{
  "num_hidden_layers": 13,
  "hidden_size": 640,
  "n_experts": 32,
  "experts_per_token": 1,
  "d_expert": 128,
  "d_shared_expert": 448,
  "hidden_act": "swiglu",
  "moe_layers": [0, 1, 2, 3, 4, 5, 6, 7, 8, 9, 10, 11, 12],
  "router_score": "sigmoid",
  "normalize_top_k": false,
  "routed_scale": 2.0,
  "balance_loss": 0.00656,
  "balance_bias": false,
  "shared_expert_gate": true,
  "scale_expert_input": true,
  "init_std_router": 0.0144,
  "lr_router": 0.000936,
  "vocab_size": 5395,
  "norm": "rmsnorm",
  "norm_eps": 1e-06,
  "tie_word_embeddings": "early",
  "optimizer": "soap_variant",
  "learning_rate": 0.00117,
  "beta1": 0.95,
  "beta2": 0.99,
  "max_grad_norm": 2.0,
  "batch_tokens": [65536, 131072],
  "max_seq_len": 1024,
  "train_tokens": 1104000000,
  "max_steps": 12096,
  "dataset": "wikipedia_en"
}
Below are experts of layer 6 (counted from 0) of a mixture-of-experts language model. Rows are named router (the router's row for the expert) and show model dimensions 80-159. Each number is 128 + 32 x the weight over its row's rms, rounded and kept within 0 to 255. Numbers have three digits each.
After each expert's rows: a language model's description of what the expert responds to. This comes from a sample of Wikipedia text that the model never trained on.

# expert 20
router:093102145183142106089078097132095060083134153118105164185133074137165208145137136070101119118105136089140136139143145133098121126186128129142142134116103149110142150086095145173080148105174159095150136129140133181115126137115144148065114119
It responds to: Infobox field starts

# expert 16
router:121047089125119103090090164127056136130161139150132146191138062140115124072142085130136118111138141123168159183091138214127151132187118118131085180136074126160110118138111100145140144114157155141145133115141138121156117111125118151112150100
It responds to: Units and table headers

# expert 10
router:137099099097126091021123140163068135132198149152153161146132101071128093156133103123129137091127145097157139138086127166089199153122117112139128145183086118191052140171116086159102154167181170101204150093162125108145122100131104142128111094
It responds to: Prepositions and function words

# expert 30
router:086136091136104146119109162107104147132123102137139086125117179154106156075134167127145136134156134123134104139109127132141114087119100095163121124124146107171048101143096074117123151114146151105138114132195101139135094116162110125096114116
It responds to: Name syllables after initials

# expert 11
router:126055101120110117084101136174026149129197140127138100165135123127114143106148050090148145106143143111181183150102124152125155148201128111137113200152082112162104065111113090126127151104173146172136120109155129121122117097107120154158147079
It responds to: Years and sentence openers

# expert 29
router:170066045133105127130101125139061115084116101197115128213135088188107133135119121110133153087105122115130174129076151179139129119138127137124107158169121102091110134134104133157176134120136153187109124125116172125132129062163082129105152113
It responds to: Place and institution names

# expert 26
router:142068068119116126084096170121018137104179130167122182193123105156127155118131076137134150116128124122130173213089141157086150131164136128128111169133082054160135067114125110110141135131161148206122118143129149151160120066148129149140153114
It responds to: Infobox labels and units

# expert 13
router:120075095116111100088104111141050136141205144150137143185137099130114117071139075103139114101144145124192148141093127194125152148199117110140110152157072118184103107139110081185147146105195146153148140105153129114136120140119112148103137064
It responds to: Formatting and numeric tokens

# expert 17
router:127082074121110129084080165137036138103174134173133146177130131156118144118141059102126152105129133107128186177094143132106168123160135120128102187132095086183154018100119102079149143136172141159122113147140155150157119064130130160193171111
It responds to: Plural nouns and participles

# expert 14
router:121053105119128095098098137144041135134192143130133138181131095133115123078142082100137132107137142116191167172093144202128150124194120113135085141150065116165110110152108086186132147116173144147145143100150135103136122128121109138119144077
It responds to: Numbers in tables

# expert 3
router:176059145128103116121112130110136132149150116191119200148117111232145173081129051098141155141120118120139185129079127141095162152168150124121089152150149095151159081138106101185138132161147130175178162129126148123156149085144074140135117124
It responds to: Mid-word fragments, names

# expert 24
router:133062064117116106105070160119023134132149131173128178195132113159123174119132103137136141119131131132154160236101120189069143135172129129128089202129057075157111088126117119135135138124154151212123131139136143138172116083134123149124170130
It responds to: Short words, table fillers

# expert 25
router:136159130152102124090143097136172148169105173082175070134175144074116123140125121114093132118163095140134097072173101118123125140086110036166165127121153132144155169113102119162176176141191191148106101103157122132072120187065102182149151103
It responds to: Foreign name starts

# expert 0
router:140093112136104124022102138147066132108191134136160131149143105118145109145125055139134144098135155115126177124125112143148195134114139117125127163159069158184111106161130135140059154144177163121172119128145154116169116111132132128145141125
It responds to: Prepositions and clause links

# expert 21
router:158072111121136106149116157140093142126109112209177148142123117185131147112113136130136149123123114077055189185120152117123140115130137125134144163181115138077119108137110098119145135079180153088136135146116117144094124050151129169105145142
It responds to: Prefixes and inner word pieces

# expert 6
router:110155148126168116141163105160132135190137124131144096104151160095034157145123164132176167112143138127130078100096122118109127121158113076144102120084115162112149117133101092110147186118118148164166197087115126109126083161144130053164181069
It responds to: Capital letter fragments

# expert 5
router:071082108115103102075126135208056150132198166133141094145143120083117159119150018098148102095147145094182151120076126146095170172174113110138150197194078134217089092120104053160125149093166158173208138108160124120110111100105126168101097064
It responds to: Sentence-ending punctuation

# expert 9
router:070097108116112083074126121177088138143200160139139138161140098089111114107141070120140106092144143108171132141070130160083156151181106113139141183215076121223076130130104043196145146111199149188222151104159120121109117141108119167069090071
It responds to: List and heading punctuation

# expert 15
router:179107038150168106102149139148085152087161138175143137146135058209139155130113145113136124108114128136115203146117119139123149095112152131126041150160103044076120081181102094124158131151173148176120154134122160164130138084120115158084144132
It responds to: Name and place endings

# expert 8
router:005093114113113091043108140212095145152201170143136173153142068079117150100147118121139056080141144093143124178084113155074172139164100114140123175155086111205090163135098075191130149109229157158211153148160110144144112151109110145045094096
It responds to: Table cell separators

# expert 7
router:083094111126112104065123128170065146118219151132142093146140112090121131126151013098143135101141139089174166108065144151111171140160125110138138168222066127200103069113108063159149145118156120186171115070161124118105118123112115175135111047
It responds to: Years and numbers

# expert 23
router:116153144154134146128150104153093152153085132102140123153213123072153121153118107159150145084177201149153139117161082155130154122081079101166151115085154140087147120141092096133156114087087112144112164143068153120116119117089163150146154210
It responds to: Learned word stems

# expert 28
router:094108132109127098135153094155123118115187110125116187056164131105148046120161162166199136111163182078145056159128149124118138116112077090139181075141161119130169163110124098171160161160108126118146069093108160084159090140102128112203075082
It responds to: Mid-word syllable pieces

# expert 4
router:106130147054130147156124175108135115134149113120154122123149157082103108157130091138154184144133123128104099135099171151116120168110149124130158130150118126148146190132137149107112163113114058174101129193145114124100067164098136048132110139
It responds to: Personal surname beginnings

# expert 22
router:135076068124112110095073174116036138130161143178136169193128095150126168110138105132128129125131131144135175225103136197087153108165127125132082187131066095150108090137125118123149136136154139198112123124135140132178126068133121161115166124
It responds to: Line and quote openers

# expert 2
router:145138156142081136124117154143135135099153132130130102138171078061095109151126099108129119202154116166089074150068167134097127114156158111135095144150128151141091181162125107083116167098143136136192088197175093112141129117168112136123087126
It responds to: Word-initial fragments

# expert 18
router:154067066143119121080102161080046165114152110199116183159123113166111157088134113169128171127135128135128137183093131177081148129143135124120099151127071120152129073148119123119131143114142157217129135159126150158157122045138133143108140119
It responds to: Noun endings, closing quotes

# expert 27
router:140045082115109126098078151150024135110154125167128147164128130162134160129138079095133166120130127107126197192110119139076146120157139123130113171114103086180126028100118131064119133123154138212119124133131157148147114065128124143173163115
It responds to: Category nouns and adjectives

# expert 12
router:118059113117103131051087153191047140117220150144151148146135089120126123148132045103144121113132147097147174169108114141123193165135128115138139199143090146250111089155115128128077152128154173074167138126153141123144115105121125141128140114
It responds to: Determiners and clause openers

# expert 31
router:128069077122122122095082176130042131117201120167129166205121108163127173109126051108133162117132123119149177192095126152099152135175144128122094178144099086192143052115125127098127138124173148172120116141140164146161116086134132166162158097
It responds to: Math symbols, word middles

# expert 19
router:134131114131136135113165160134058138130115125163113194161119098161135121101144163087142127101132110095173201170129140167153140114140161125130132113144065106145107065152145031112080134095130138237117137118129175135128154120196085150094139151
It responds to: Common word stems